Below are experts of layer 3 (counted from 0) of a mixture-of-experts language model. Rows are named router (the router's row for the expert), up (a neuron's input weights, with its number) and show model dimensions 192-383. Each number is 128 + 24 x the weight over its row's rms, rounded and kept within 0 to 255. Numbers have three digits each.
After each expert's rows: a language model's description of what the expert responds to. This comes from a sample of Wikipedia text that the model never trained on.

# expert 52
router:142117153131097141112144142127119126119122161112087096144142109138128115131094138128108143105131115124120141073158139124095173120152095141099127126151157123120127124141136162132093104136111105177126137106082071152092107121099092138116108144151166152105071154142164105103132119119110154162105161125102115109148093133155110091093127116150171116095124147125108104125152148149141118092114160097153165140168084140108111092126101132083151137125169127118114097128111149149147139130103158153141086134113137115122113125155165124141123102141101103119109102127126119115100110110153094114
up1:137114103146149124125125120124114138135138092092084108131157172145145162179160116093128107145107163133150121099137141095141116154094126137075051131128119120163148111118165135131115131147141106128127153108101124117139102166132072108094110097059126159114104132096135147139152152145111138101126158101110149104099172102173099130153126117143154129105140160117154122120090087105105120154143106136178173101185178120157160150121105119117134121133128138150123089170107137124116156177097133145128101166146091140101111136125070117119131115087070125123164156087123131104095160150146166147
up2:106092123098119101137086103135086158154101155202142125157095117118082167117128127125135129136177131075152126110108123107120164135136148102131129095122105130148080157107116128182167134137109139178124194106136111144125149109111123117100135115161145118153156114119129084164162139091151146126176117139083139126126143127120107124137150156164140098072200131128127128097093136096130148112140109164153112110147129098165109129136087114139118151126150142121084119118131117137145119199159103159108130115098156145132138163169113107108159135092114112111141145131122104174080121156121093155
up3:093163139137108126102130092083107145145089080109114108127124124144150163140149118088130153121108173095159126126096138163161155162088165119088116154129096137140152144106133150152154098127109134146144097121127160109158081123135086122104117121145117143144143132102166127146136176126129109139130103186120078116119157118129164103129130129140114119071109130170158132110084096159105114118121116123153147157124166109138124147169097102158166156098159146171128105122165131123132102178116127134142134097105136141142162034164096106108182164103116099108115122128154102091100114146135162131
up4:119141101090110109108126126138127117134174111107097089134158149155099109105162126091153126156130129127162175110137158141144170135162106133137139121134157119143100127128150137131172142122115132123100144111105161152128102119143123129127163137155140130150159154134119157114096138120107081145158137124155131114081125166151087163175095171161093098142150101135128129073161143176114134139105090115103131172131138091133118111174127154123156163118161138110130152093114130144112067139169122150130129084123120138136174161146107117141155109135147158174097128090110112169116125083147083138
up5:098149121139131124113119110122123138108148112097139183111139116115130120175156134136111120123126120113132097148125074129104136121116106127148162151122101152126130153091160150146105154107164082144111105125147117116140117151125116126111096130125163156111097088124132169103108141162142099148116146134126087147134104112125081120149068127121125088091125141123127092156091133127138158118102121116102143159142117106085163082138088152154118125134127089114147152137149124124109153107114124138134113124151138129143137149129159160153141108115141118092180091137133155103094156119103105163
up6:089127145138119148109139119145122131166158137132120148124125106131107129096125128187118157180098133125126120145143158124109166125134178148136126099109183112117189144127127076133099099165144133151151105121146132123099167161083124149157142126121133108130127138090098055141176143134147119161116158137137105133138090138131120115145177156109148113139089148087140159125119114110096155106135134107117085108127110134148154166076154107139109109105174119102114100154110142169111145163134106127070150108097125144127102116086114138121094131114099127176111146142114139134123094154102130119
up7:142141105171145133102136138084135074104128133096153140135102099074150143125199152115130128128181138122108148114084116109107165146085093131139137127140164124155136164099163137130152125123149127128118164126108136147127124115169073124139187161124125102176078127102120121152119142137116139147117157133081139173149169121147134124150136133115142135130134103108107069135125067057146099147098124093145140160152143118125127124127085122151133091152168108113082143126104109122110134127131124139097134129144116153130099118121118128140151117160153126089160081153191126107096131108091140142
up8:118103075157128135171123126170108085136104133130121161114118161147138127115157138120135182123110091090173146069157128117083136134132123105136133169100160080094137150112118129130141103122160104136128146139146111142138101140123121148111125078150151117082166114158135124117147088170098142110149125152104078135151139119117120137150156104139118104138130104161135126109160110119131104110107058141126137155119173131120134121136080124148131124138139109113173100096136126146118122115118119122095129128145121109120141123132086144140109076128158160126162149172188138124149153160149123095
Description: Field labels and their colons and line breaks in infobox-style dash lists, e.g. Location, Country, District, Order, Date.

# expert 60
router:092150125132127140140171112093146146097134081136129175125140129149174125133104129118142164153157100100103124147133110103140164145079119126111086131131159104165123119184098139123152178120112113091134113152150162134149122114134136166123152129120113149130142108135136178125157119112124111130096121067106139134075121126107112152166121140090093094168124137128119121128135107080125133103148124112136126126144104131092123143103155169124123140113137106125128126128118129159157104118142149141154139136090146157106106160096158124083148144107134129137168107151086127141124158149127144135
up0:111139133086081183127151132133083107120073108143120105119143114086101132128114129096127130146132083112100107171104141172094134153129122163112140155124136120133135120127147173148140115144139121136127084157147086124105144138126079184120098086124140128105127154108137128116134105151177148079121117138147125155158177148093089138154134100117161112117156151114142159155163113143147149139121147128139137108105111168124144144157132127154140122111124174149154114150142149158055078120120127106092143115159101138100149130162149127127089109140142148141154134124161152162148083158146121094
up1:166125088187116136134121138121154140162156099120155102149152116137116105156131111077124112143196105141163115139140160148095115183114127127119118145102148132131103111130150145084116132130077146140136126167123142136136163113126139139054167154150115132124114133127140134154120129119128160154115167121157117133159128122099096113091131153135149094119075123117177169146149165142129155116155106168170097099143168180113126153091122162140124116116131083114118139135139104101107158075132125114094111144187114092187119158153094115124149143095145133118132100103126082148156092151110168122
up2:132094113097108136116136083158117140090135120106126100128122110151141154146168159130125143156126130130073129169111135114153143134127120116132050159154082131118114159121116092111119107145106122163102169128128109150144118161108131117088086122147123175143139123197127142130139132117078167161165095137156091120135081133120109156140166112140168136135105136101126159130138138131066176083163084137122153128123123121122090121144092113122157118152141111135143155123121143147133121111132137127114156158109112143121111083100146107117144112114171087144085169158172128115144137111121137109
up3:115150140099159106094135081154084136170107142137134137111135115126116175120114138099118115120102125133092149106159169149118135136127147147110140170111079138095100121126172134117160120136138114139131132114140158126157128160149125121083117132134154176132131134196095137122123132150138172122205126122128130119145125123108157088096116125120130150105147123131049119104126113128119101102097072157147149174097086114117112172154104146120121126128145109123127116112174116149171176118150112131119115166140139106116118140110161114143178103106122161113142120087155154134147140096180115172
up4:121115135135158119125099198105152121141087174133128097093062077117113114159108094146088131135125126153142134093112136054110135098124105193102097095107081138128146122152109145096119131126131125147107163129116117096110153138121098152137129168120152143126161126103122110136161156111144140139092146121109099115110116119136143085100133143117149097105110135133076114126109160112126128144093145149126126145128143112133162156133114116075167152116138117044125074119125143132129093121143109134150170149125095133105160171108143128123131109137135121138127153135100134142118111148123093090
up5:133147109101140160142097098105128134143104132139115125115094134086160114128132120133104116110093114135111148107113150148139158125122144161138155188139118149121150117152145160111139095186124165136099120077144087122129143098060131143099169116085121133138132170162122131121114102110156145138124124118130154150096172139132130133136122168173128113140124144141129116124111116146161122147085137160127153155141130097146166107148122131130148109163097152117106106165114091133164131125122147096110141112174136116110126135162137089181168142118111114125135139170132175147098155115137111132
up6:153130102120105085140150105118121127082114092133153137134100122131131141086126170128147127159148129110162149132123132110164168128108128141127133124155123158084119167108138172141117127130146103137084124141100167112105115131130096137156135109111190182203162109114100102116123161115130140132080137102128091111107116121103127139110122109142115135144131163095136154134080129143078123163137110103131129109112126152113136177114118143115166150085083114116136154111115147099138105159142175087141181151110145136157180166130110128128152092103143140127148123153162170164124112116154158057
up7:117118124160133178141090105152145166110080140132138168098111133105124149073125118138125110159177107119096123083124136098120100081165135160107096144120073168138169136095118145140109115141102148143136143080169112139137154146110134113155107112168133132134121107095143146152107101108122143108106106147075135081085130159113105162138131122164128087086140130161144156140145110153093098057114158178111141144114129104168135088132123134120170098108093165130121142161113096165099143137150127135118130121127109155105122082122143098102118141115142115160138139124149131126134138131112146091
Description: Middle pieces of English Latinate words right after a short opening fragment, such as conf-us-ing, inf-us-ions, dest-ru-ction, Imp-rov-isations.

# expert 45
router:130143142113129107170105131113078100167121124124122087123131145126137142162133113156119163116118156148159150099104112131167158122175119161129151116135154130139076148137092152096170154128118172143157116175143081148114156173112167100110156160140162105122107067152076096097098151172118113135137122134156172137101101173134105101106086113109118130133098101164134130150106151123152101152146105130125142146111118153073163115131116081145173117154131126098126123146155124071154120124130138145146130148136152175118171084125137144147153169123155164159149128124157158143105088091178116166
up0:104163137140141050106152153138126092099116088097095161139089143139148070122100142104176127120145078127137135145150093095093136094147145118059127147106164078140145169149075094121136099123123158119102163133130151112132136185083184144119158124157149088145123137158108121095109123128111101116103102123135127146106130160107134158132112120096175149147149138142098146149127118121115132130114119113121103095123127091087111113167120163146097120157133128117111139122122159135114157180119182137150143102102122132092088124179145121140115156147080094140171084175154145119152137159126172165
up1:111194161153182158115157113140082124096114118087127154111135091114140139110137131098108107092104114110129127116134159154087126154085112128170111085103146140123136085122132145148160133144110107140143134125153098174164133126111087129124137114125119154152124119132119162124098106181110107131114107077105139101140138087139135137106148120135133101075115130139148127084150120128129154080146117139141159137090114146108156084109120100093145209139135085083138170134121131116136140135134094122130161159106101130128125143114087099133112127136132177143132144133122101153123145109098118111
up2:144154094136099125128089131164086095121084158149103140131086151106128098090145114126118156118052128132124163100182092127137140113108174151142145090130132134184142156090098146150111158166134142157107133091113114159117161162171098135164193124107121130091122112126112097116157142146127162152126160145135151082106107132137137148132132137075099103095121137165127127153107143110092099125133122120116138088152101153151124155121088082121116155159122110114072153126119110138130143139116107130098150130157138117103140120128090112129158127143152129128113123120107116163124117162128139120
up3:106103124094134127153144126119142136104093164100117098157145147120073112104105146163121148117106124094097146128106161113140133125129138096162089103110148133153127142138099175102103112108142139110138152105111140124107098131149105132149103150143110128136207165141133099179146127170159161155139120140173118120105090129097136137094128118127144099149124141102134118164147121134163176107146100095127135140138159142137134109110145073108145124169147133070176070085113132125144173127158097128084097107161120110181094156114133139137179120074122139102149123129116125113103128103138160164
up4:114123123161128188125167139137161153135118146162130144174162123148111121127133147133154130136110172188115165169113112133160092151110121169125114195093101090132113144137109136157148143120154078145121107120150148177120126128131100149174142175149122127067076098135114093160108147143141138111132133133150134148149120136095155111136142113122167097155095113145103159133138133120143063135111104135124110149129150123129131107160155111128102112143106099145162139115111124125136084143124171121123097110120137116119110130135172121104136108094087162123117087137157104090091074208107138139
up5:126110088157160109061111129120121118171155123150119127157148134123134167083117135121117162130123071129187152124152123145125146107151122142128126121148120106141146138134102176143140141147147112196183152096110135140145163110124105105128177132137113159137163091107099123132150075098106124146139142105124174131105105115139119131123091155104159122103100105110219104088120122105121100121142135098144140103124097134114134136122093096120163123097153129145130080139090120113144162121103116111153136102130088128121124143130099133132115154106139127144177116167115146136122105142129152134
up6:125120100100134115150134126146093125174135137141085097117127107156049109125161171179154141114114146099157108149157100141169127120133178072129150109156192121103120140124149129122120146109115187125153135136140144153111148154129143089109178099119097107107136141146115182179137148090122130102134097120105139124122132151130125132124150145149130134081115102104182104114144123135108111130142119126127113095171123092129129136114157150134117123130092096090136129179156101168117140131131135090149120124103116152137161108132108141109127138161108124123157148088148149105137163127127095117
up7:144124132122127132079182114151140119156133101074144108112146098123120121119110118112122125143111160109125141180113133137138109108141134149141139121167120092113117157129134139111126125142166100135121149151083170123129126142113138132131158131123133122158092099108076121120132136084135156189152120106140133142107072148163083108137129125096111100125096142137159135177158117160136148123121135111121149110131125087117080129153143141123184075108118145150077111123097068162115135098103109148180112143139087113084149113109170151107105164148132160148169120102164162112112147179094147111
Description: Digits, units, brackets, dashes, primes, superscripts and pipes in coordinates, scores, dates and data tables, such as 12-inch, 45°50′14.

# expert 43
router:143135126149163108159162137124151145145120128161134082139155112148087160127132130150104103109104110093155130137159147114149116154151120121078082133137174152098114094133125128100112143146134121161106149105088110138128151092122077124092085127105136100127161161071155137136117134116122136093104106149105139163113114112120092132144154167133122085137103114119150146125169134171135094095077154109123177162109148166114121129124170139159119151107097097158141141122136102112102145111122154156112106116131142101071083152137100158058146139104152164172115091103098168095168119155151130119
up0:077154137113130107159099116127103138141141152113137109132161096092100139173123137114147171147107119113134155120140159125128100096168139124148101150160147146130074118146159100125102164102161107165117120097160130111161138143118160169105117134120120151151110122136049086101116124141138126163122118111126113118082103089124120145149112100113122074148117079121151109128108090122107148091124135104095174162131106124143181088131131098135077127156109127074124131175074144112112151126115136142158120113163122128169173141114167166131127092143096108137136121147074132152141114141126114135
up1:146130160093160134145120120171092146087141093081121126099104101089131109125103139144107153158114106166121148132109119145132142139106120129148115074144126101114128154136111120124147131130109113145092133160152106117138116168177127146096126127146163170115157122155127090149138151137116150103152148141128117149184130097128111141105045147143121153181082160160103121114134153118116167139143086147100139153139072112110129122159120135165078091112152118158154106122099144107161135123154115190166152127117122124152104136131149162107128152146132152120132092117129083124154124147141127168
up2:147148165122137163087111145163141120127133167112089114085111137122162103130135114148142124162151090135150125111133178123106131157100112130122108105112116102124086133150151133133160125115156143157146083122115090118152117163105112139115102115123133146128159132126140168117101120138129138184111131135108076125117134108127136118127124119147116146107129107133155151134103107104100170144107126108065057123135095130086149140099135106135149080114118145112118132163096135122135109148109060107085093133126092186146158145165142177108159136102129156143127109163111131122160141155139116102
up3:115119103112110127117114125107161128169152155125105108104163167149115090148150101142112131129132116116130100097135130160095118168158108108150082092154134134103104130170092099132132167130099126103134099108115130148185155143144150146148127082100139129127132159109171128150138144140147136159106115114190165141128146137179095167121104113119122126088198123165165133115132132147122116156158128127173129102106077132142129112139129120108095104135134088111113085142152115116119153117164111162133157123125148149125111138142100112129123122118155116162118113115120110165129138138120166090
up4:170127098174112101153119133185080114132116104128129072125137183093111120151145179122132094141145106144111198102115153103150169166153104106143124138149099127126094159132105145139074143147141132137116062079141138105119104151128148140101115125130142126083136081147148110092120131138137157121117145117155067102130104146110082107172155158078135127153129122148117139099105147131137153114096115102159100118161119138139187144136117136146152076126177099133140158093144147117155131127123113113168131115139132117128124135140160092099077106116148160135150128125134155143131154092091112125
up5:140165132134118139145114148111153104150114161145144150145143132142142096090114110183099136144123129150119133165131138169127145148140179148138105126103159080100138133171125122153127139145128104113152135106132127110159142132120108122181106115098132146127155134107111158132144126114140126104127101091082157148142102082207117176167151102122166070130113088093118116131124142121135122097100119112089122126134138151122152120094127128149142109087114097128173085129147160120145110083096096111125160130133136110148107097132100120125156116155124129109157126131148151143149114176124141136
up6:136181151136157126114119131156128099073144134116096117134091118111112166112133152133103105142163124156103148164168116108128151139137144130066091135126115126125095132170127168122107141140146144115120104096130097156108120177131127118111146149132135145154115152117122079066112103110120102140135177129106068129147091125106139135106136111163116131145122121145150120115093118175139130154131151120069102149175134123169114155109102141121122144138096133134126133136098087141111149144148100112101113102124124166133129088147145108162133090146119104091145114156183131129090082158157125135
up7:093104117118118162080119134129081109137138146132103148116143106135139144153148121107174104165127103132117102107152152101108118172118113162154126155133146108129164118117131110120159152124129130143128128122090093095127178164128100136113091154121143149138088136181133101123105126130070124180108162076143128134081157147154127065123106082135121133120137120153179135101129106111083127130119096151161142126150084107117137109099112087114113109117149118091104128168145135110120120140129078116115137113140136156144122123150132123124147116145146183111126093120136103136141167151133112138
Description: Occupation, nationality and genre nouns in biography openings and lists, such as American singer, politician, album, film, the -ism and -ist suffixes.

# expert 55
router:130146130146150113120126136107147154097150131127163107143116135128139106154170136138134075102122097105134101117139167117140114124163112108105089134108145123119170127166114141105106161147138117105122115076130108119121149126113162123164099140133135073170169133093136132107168114127148136087158081130129153126142099142133124160073143095085108116169095128131146104157104149125127141114104170149138133119120103151168176140167126170146160105171120147184115098140139161115143153080158149107125137150137097079075098136110097107105147133124135117088144134134114148106155122115153124119
up0:094111152060131107114144147138161102092108145120117136106116143122144113185085097159120145120147159059090111159138138158113133144138093113120135162131117103105175101082143158144105132155155162144132106089128121113163140180103118134117155125150160100101095148141142119142088123134130163185129119126105153143098117121158155166100158135174136146155114116128160147120124141095108134140119127162085093139112088105165164133110078124129117140114106119117129165121116144145107104154142128118148124132106121178126136139122159138111105140136089160117110122130172097131132117149120111139
up1:181094082155113142124126126160139162090153161106147145107111140106149128122115137144161136153119125110146114180122133075111176174101157118138172123137145089134123163118137114134142164130135137109148126153123088122118080126161134098153118149190135172155095129138113115171148115166108112146136130122130129107115116117120140123171095135148163113139116132153118161130086114139125164140148137162140141122121126127138148161125118182097154107138137161153139142128110151115097167140158110125150185133091079149147157148166125129119132113152115149075089139102114120111134119130119126108
up2:117123114141087103124126151117101079168141163136147123089143146110124098124183124106150164126168128118137111071146153151194144115165145115114118129122155116122113157108142130112132171132153136148146127128122145147133139175110116127150137128109114178123133126106101102090113080148165124132131119133092101074137105117118145133118120136125123122138121160160118128160115088082116104110153097184140100143125198180133149118141131140143124127139197110079135132092147122122121133148122105125148160146168116127102150135127155153170143123130104164112153137120147160179118098113121129106
up3:133070103123123191116110149105116125094121114141138135138117080130131101104101146083115113128105155137113128115125179119123128115109127134135150188122088095106104138114109159149149139094092125153132153145154142129141134138120113078125112129152113108120071122155058103138116135148127116124164158167156102107110155146140133177137115124159132103144068081115100134085134123109131105152129149153115148126153135181129135122119109139102162128129101107140132129189121099118149138150113112108093133110166142131118161112165153142109119154115080181138102117108104108145107105124129128073
up4:097126170171114098141156095119109145105171160159136141112116167125154153128145144140162146127113071135108144150146103148097127164161139115114146106095172132124138148110108123160165148136149069166132113145130147100142105119084120161121110140117147101141109132097114138122115101124131113136133120137142102101129126130135125186199139121108134116124152102142184154147108123159128137145139120152112089127140121141083141126091107126137116096097182113166144133182112096083117126116081125110149098108115108138135110107152109154107093095114150131118130076132113132159126127114097117108
up5:129173154157153140098113107103127138164087118128102086150111187096119114126151116112106132137074105095115111123115138093157153129134129100140108124084141124090105114123129107128071108144135114159114098071102104113118148158113117139111151149123090141100120141084146120140146087122143108140088146143150064131106120130130154169158104149115105120138161102119191137140129107126120139095077167111095146160137132151171116157104111166144082133141163141131160119101136125149134124143118162138159101097161138099089139129102131131118099142106172103135128053132131132155141080117144123103
up6:101101077155115130146129137097127078152117137118140116083141150139117108127116126074161113130121100118108095123144128149169129109141123150101078142145160100119137129100144155175123166110113131154122088122129130108126146151100183116123169120122156179104097105117104073106057104168090160104123152133081083097099125103141127149068074104120144162123110117156133144122138106118087111164140086134135123120109132174145149109136106140140148132146129174074086150154141103164122097137126122108116124141135122136111123123141169162165090127097142139118132133080150151170126145145093158092
up7:119127104103153149075114148106131173163108144103132163140175100093148120108134093087139146179093104125107137117082117132125093151137131144129180136125139119146101149111136098104173155129143109146153135146112176073115131162161114142085112122101152138138126100135104109122130143129112122089120123137123106094138119115090156065127132117141141106059138085127128101115140130116109125182127133132132141152080167134106140136177141113114149130129145134110148089150112145117134129099157132090138134107122144112134124168155115130105154125116153133122111113153096161092114120123127117130
Description: Nouns and title words about stories, songs and films, often inside quoted titles, such as story, My-th, film, song, The.

# expert 44
router:137178143148109092117129093158077142113151137150107091146099099118134126136163130113108175126139166113143127102169122086124139129091133151132128109155105152108135114105112160187109113147104163155137090118126079103087148131113144129136146068163163154137129092153131105123157126156090123160128161110139102123106121137077150107146148188088117157091117115123160153139125150140096118113123087138089117140193098112123080138141146114097138132096146131153095159146146111113139111143150121121148092158143124168147161120115141084135123107176149143127135171121127118110087110129121139096
up0:143139142200137137164110116126110151115162120119116115124155102118124133142129129124140117108126130104089168123129092119164111143104098121130113116138118153157162146099115161092140174103112135136124095126076157121102121147115108165112136120136112133154113110103144111112125170140149104152116100115125120135109097098128131153132112151144130122104182117108137097175100132160106193127104151171118150149130097138120127144114142127158142122161161152141112153119112137136121181166162154150134108123123091124119125134142118121142117155075142179117138106160172155153129124127138137127
up1:115162176093155146110133135135133145125138108124099157096127134132146182138158114097125122128121088105084140182146098115109143097095134140094129131115116126139168135138160122149123101109127154123147122106094114098148152153096133081121153142154155152081137144090100143150120118125076115170115134089073070157131094153155143153144103134163116101117138128143136118068121144124118083101165115112122103135126090096136101138112153134121134151107157119131147169120132177134179142083127140131134147175096124106102142081124133089098111149098115113126143094128121114110147144078185146128
up2:155162115102162131146158137162148150166213138115160147155125112121103112130146130125132108144133132124120089122135108069099130177108139098102161102064155124143113141145112153142135123133118116130128144130137130174142146144092097139116132152136134145136113122164133123115107075134132129106103105131153144115104159123170117137125146131111093116085106121147170129112116051133115114149138141086162149168147104130149092078152161115129140120135157089110147140136107135133150128186170150174106195207167141113138154146147121161149164078117132112132135119076101121126158102117110149141
up3:155089099117176119154115096166163137116111116100057091156139162115155112151154168204146173151116098153205116136144119099143143133108099155092088124137172087121125099115124180102109121189110145095130139139113118148111130113139127170153162113108131161155142117102137110127144133147123176115143114127113123134115103120111129118098122099089190115160128112094167128100097143157123127116128154125128119178095148078121108155109125119079112108167147110105100154139152159124183140102163135151102166106117151149087117167159165104164093094143122097116172102119126124140130176152104107110
up4:133155113077132123096112137144134109117142144105077141142125113122150154133174176140138174158132137151139121128143099124120071128124096145162134161153074114127127127139128094081092156138139111139165144110084161136132106121164122134101123113149154144090106122147131112119128123138120106151141091122141097120095123134131109141132164161129133147115138138139143154127171133086120131099149123140117153169118183096162120101129142072116147163143116123151117139121134150135119085126134112118163093140091121115112122133141129165141119146158132128075142132133169122178121150128139128096
up5:160113134114124125111169091153111104127083155137149145096104157123131151116124127139181111145102124133159112134134188132115123102153112162127094113174167099115151104131153111128123109125115125135133119125119143109133139103109150151154176112129088099152105130089095096157145121133131152102085101127163172173082097103156131110105162130108150171112138143133163129120151133092135123122154158113121143134125140115134111162145130160136116110118079104058106143183165154157152132137159150131115121136147093145161135161121111160100105120114088151117132140115109158147176149142165097132
up6:105130140113129115098164139100113121088176136118096148173101192133128140129146134125140109112183114156145123183135163192131134134149166152129116135116154107116154135108153156132152110147144099159172103112134111177085084125131132139105143150104116122163130113124118154167134113148146188163131089075146110139133105121129115107131146146134195100153108111109105128134128112154130136158079116171115134143102099130147126159109137130123095146155123125135118101100104135111113116149157113135126111125148130161142086144096131142104124115135112109131127111140105147106126114115119118113
up7:081145108160119147104131107105116116125120140111142111100120076132125119135149154123142154163091135108094092177100126114101152156093154153089117142137102103107125124142136116112128146123134161139105152101108168122095167139119092194118167098096128108170159104084138129123153115143129145131143079147142158108101145133135144095120118188136135124131156130141123139093141140110109185122094113127122148138173150102107122131129121134132144086121073129107143138152160157121124096122145141069155127136130130126126147126170125114114138127123149138137165143073171147178105150173131097150
Description: Pipe separators and row-ending pipes after numbers in sports and election tables, plus units and country codes like km, %, USA, BRA.

# expert 41
router:150179192167131155115106131134119149136152102134166147121114102151142169144096114136100141155149113133149101086119079112126115147102175160128152148123135106119150117150144113091119182085109127152120146108119120105148155140136138106157142151155110129143099108109141174127103073120156159156122122108147147141158116120129085133176095144076084128142107116091096141080130080099111122120119134107135163109125116135107149160080143140147154112140127090121120113116123121164139123111157088131160140123133154152128119152129102151121134096150155098131116135160137148151124132144122156103
up0:155113123065164154113134171118150157114153125125146167066155136085162138163140115163120125100114142113122119086111168139129157129106114158126156150139120143155125160076104134129085092104128113159145120100105147142115142132127158103157144134095156137126136138156135128085130126166148122096133126127104150156150140142117147115140133141093155120180132111142140145086167094134102154136115136157125159121143127101133154064118127080109122149131118126135094116131164135133144125116075147167123109124108110138131110137129120095143076134105146116156123095134137174111174160082141144142
up1:119134098096135092132155107120128091116114084146132148092137115104079126180163123142122124085115168106095164120129102127084120153138176117126107132142133134123118171128136144151120145137164104137117108109148143172128103161108099125111192092159123158151100132119105112126122079102091162150140146068164140132148151129110108160155113138083115127169110132115136141146114142139122157124096092158152114132105114112154158123142102088126168095148163106170146115118098105097164097167132108083105088108140117146146124119114121132127072148180141129123149099093103117119110150130135198113
up2:113145169158113131160077117118188120130128115149101104145145123061129108129134114098127095125105113124111179167130138126130109220093124156169131131139182111106113100157105108096153132092144144118166174088090150202165106145102173108101195122106136146153119148079120146144176105125120131093097146139162174127107144123112111130144124109104124080138133143164097115144110170111173112125093076125185104143097105100132132090121107163134114183149106151094126114118125097134111145121087129133130125094110147099087143133160094109159183112130126138115108122102129109130104129109139141121
up3:101144117120108131116106104132074094161100121154101107142091159126146073095116174117111105151128089133117131142104128099113139172112103095120084086104105102182089142115146105120173113118134116100148089114153144130108108082138134124079099137098092068119129146100108137111147123128114150150150092128119130089131114129129128068136140142115130155093094110130116134142143123162131120144147122128113158131121118137118130110170111131120152145160140170129142129173113092137099113140116125120098106121127126137150150127096105123148136106106128166160162188163123099154050103107143135115
up4:144125121145133107129122139119153161145117152112071110130120134138126129110163101118109153140148114101116160116139119126141117147143118144173111133124120133092161155148120141148173154107127124173150148126135113121092130144091153148141158164107138137095118118098147105163118163088129127117158124121175098137139129128133133158148143196155145142112177173153124154156134109133132115122102131134116123155082106120116090129132132151116117144115177119118164113102112147131165115151110125145170138106116114152161164111095116127152165144159138091135103125074142130132076129106122155150
up5:122147149136105133104114115140143141127122140135153107130117157128069123135142105171191142121103094113116171131113118115139158095159106128148139079132123133149119136139119086142119142116105135109146125149154130142103142136139117173087113114134178109144103113137090116103131072114115125153160151133080133108080148108101115132117105141122162104136112123121133115134156109135093092188148104105145132105105118128167135122150122120107133149121095166121109120133067124069148142172153125135106155125145071113183152141103169133160125183139135104172129150109111109128079105068156134116
up6:145120124107191128121079128135131125123167115150110115166113088141128105121166122145123107145080149147116138155128092151133113136105160111090087124097135152115169126128148153109103129119142121122149144168087132129113155141179178174096116123140122120175137135099096093137148152122119137125095122138112143140108084112068080135100159071115140161104175137127124130144139153097180144132111128103127127130152142102161167130142117142106132117121123165096110135139084093141131114132126104124123118116117105174078110139098138123118133131151115135120138146120151145133121138104128119121
up7:108165166141133158153185127163082145108097141139130133113111124106093155149147149159140104180074104110162141132127137128180096119145099104087125161128167121116147138163123158099149119170127150150137128149113116092115126156118145135127099152156122130145146149118093165131095112124145090157102120083159184096138094152135140127092141121125128118096090102161136150143122087141114136147134176134154135158146109141093142116125140102141148169136143126132088138138084109115148131177118154150083131094137080131146112109114133118126107085072123160126150151087104130110117113139130080100
Description: Pieces starting with c, m or similar inside words, especially after a hyphen or un-, such as incorporated, cremated, cricket, Cosworth.

# expert 24
router:089110155171138166098116119121158124165126087129095151164177150165088139133125098151125155181102145103152109103167094144178098166097115164160137094098143133141128113141165096115135094108162106154131144101113129168156140129125111099138113099121098095118109178093146154128146134148138143136113102147120129145139115085159122085097143146134117101173140144090132153107161094115161125086143145099144159175111129145129116113151159111123103167136108121080165132123156105146136097126164139127147160110101154117107143138133097136072175147108113143137153115092150150132113116119113127109
up0:141152108140069151098131122185094136098139075142096081153120124094122130104124130143134120151116096140134197159124098150123125157154103144112101137120120133090098124190066126105170137119118070169136114137110146105114153132115125171134103166147159162125106129152114133113121062119087126132120106107087063126100093125102124148192147125175175137146139111124149116164123099138122075145149105126129091102139136127136095142136090116141127085123127153146125104137136114074111104086121094132136110146143117162114126139141132124136158178129125131110178132129154120111110124129156097104
up1:130149130150147097117181136134130133143170090114103112142170141120111143117146138168138123135112122134109140131133087083162126118133110127143112156144134133124107136132128130064123159160109127133117081105079142116161154103113088131123169082077144107126180109086123117189119142114130143110119124141106097112152130153150155137162160116145142131108143113116146167142127140114133120108098123153128119127140123126126132123103134164147118147089129115150094110151129160103120166128157140120131141154174169092114120112136149122125130155158126103109087121085140130109097094108164128103
up2:134140095132106152112111114110111116096125111102121062141123130138114162118147143138151143120117112139122068112188111080154177160091137151107108170172110153107075158093084134093137090130135096115115058087116141114174099087130089111158104076146130125148142144162111154162178112134155161131119142151153113095145124143074145150160144114125148127130086086151135157129147097153124164150115124133138139139117159123139118165134143136173152106138138131130125151141113143108075110119113153062137136129145111171116161100142133152121120133123135095087093142133121092112127058120164115101
up3:128141141123111096097141140146100086115167102114178109114180133100143137101176149153096156095099114168092098118093098092116184139146109116126099143090141125149127174146117165143144157177145094105092107139106143104094164160139114143155134133130112157124152114109144089124120116145150143097149144118148134167134140117146108100123094126104149120123138171139145142133112169125152175135132138131129129137153101127146150094151137137137138148121113107114149098111136155069144124128140175108144108131154131111148102125108134085098138133125126084124127103150138164153145143123109132119
up4:140166154140116091187151131148121143153133153140130137148126113161078119134157149140149085149123112135109134099157080097118152119096141110096095165109156126141101170068135101080121089165117114132114110100116149131127143089151117074149132133125134140125151131106135119150148078111130163133112154139147148128127164082099147089122126128140126125120103134105114143134111082075120157127095100135098151161119143161127112104113123166111114159149123137163164101162137164162141139127117091065110116176140152118108161095114127143102113122085148123124110119147095160126123122145183130112
up5:141104127128115089105101121149147078172121140171159123136108134153138121099107140172135144146132129082113094120132125123154154114131123161129115106134162102137101121117136104126066147188129129137117081138121136110120100108136157117123125085171129137161124119102130100087137117146149114172120086168120145149108100104079100143126116120129146120098100109131114143131182101105159136137139131117118147094107139149164117126142121143110114150149134114128147100129097109095131110084132088095125098150124125172086166133133126154129138140107153178153153122156176147155087116149135104105
up6:141119156078125144132086109122134186121138104106132163119090107136159116157118122121157110163142151146121126113141159175201159098144135171099099098134166135105137137129104133071142099127130081157134114133072143123134130145129126127121095144138114098159129148147132142141185099140132112129121159106111152115129156090108113151149137135104143145098142149105113166129109107090119146123117097110128136126155129116117080135136115102144123136116154139145169178122133205109139135150110091143090132106162138116132148104132110145132136102119116106137142112112141120152133103114135160143
up7:136156101160132128114141078124135108190091113135104110112154159135157106115154106114137148132177148164092110151143114060130129108164102112101108135147142113093092140176101127138129130167098147130102157087092129126116135141116143127122185132113174136108165094152119126097152160094103170123126110150137136192116095131192105150113142136099150107105158126117133133123137118167119126163173137127124116096124121133114162090120112131091149121136129092108143139114139125124095154106105148130062158154148091094146132107128133163134153129129132143112098113142104118164112144155124140116
Description: Plural and agentive noun endings and common abstract nouns in prose, such as business-men, invest-ors, foss-ils, education, development.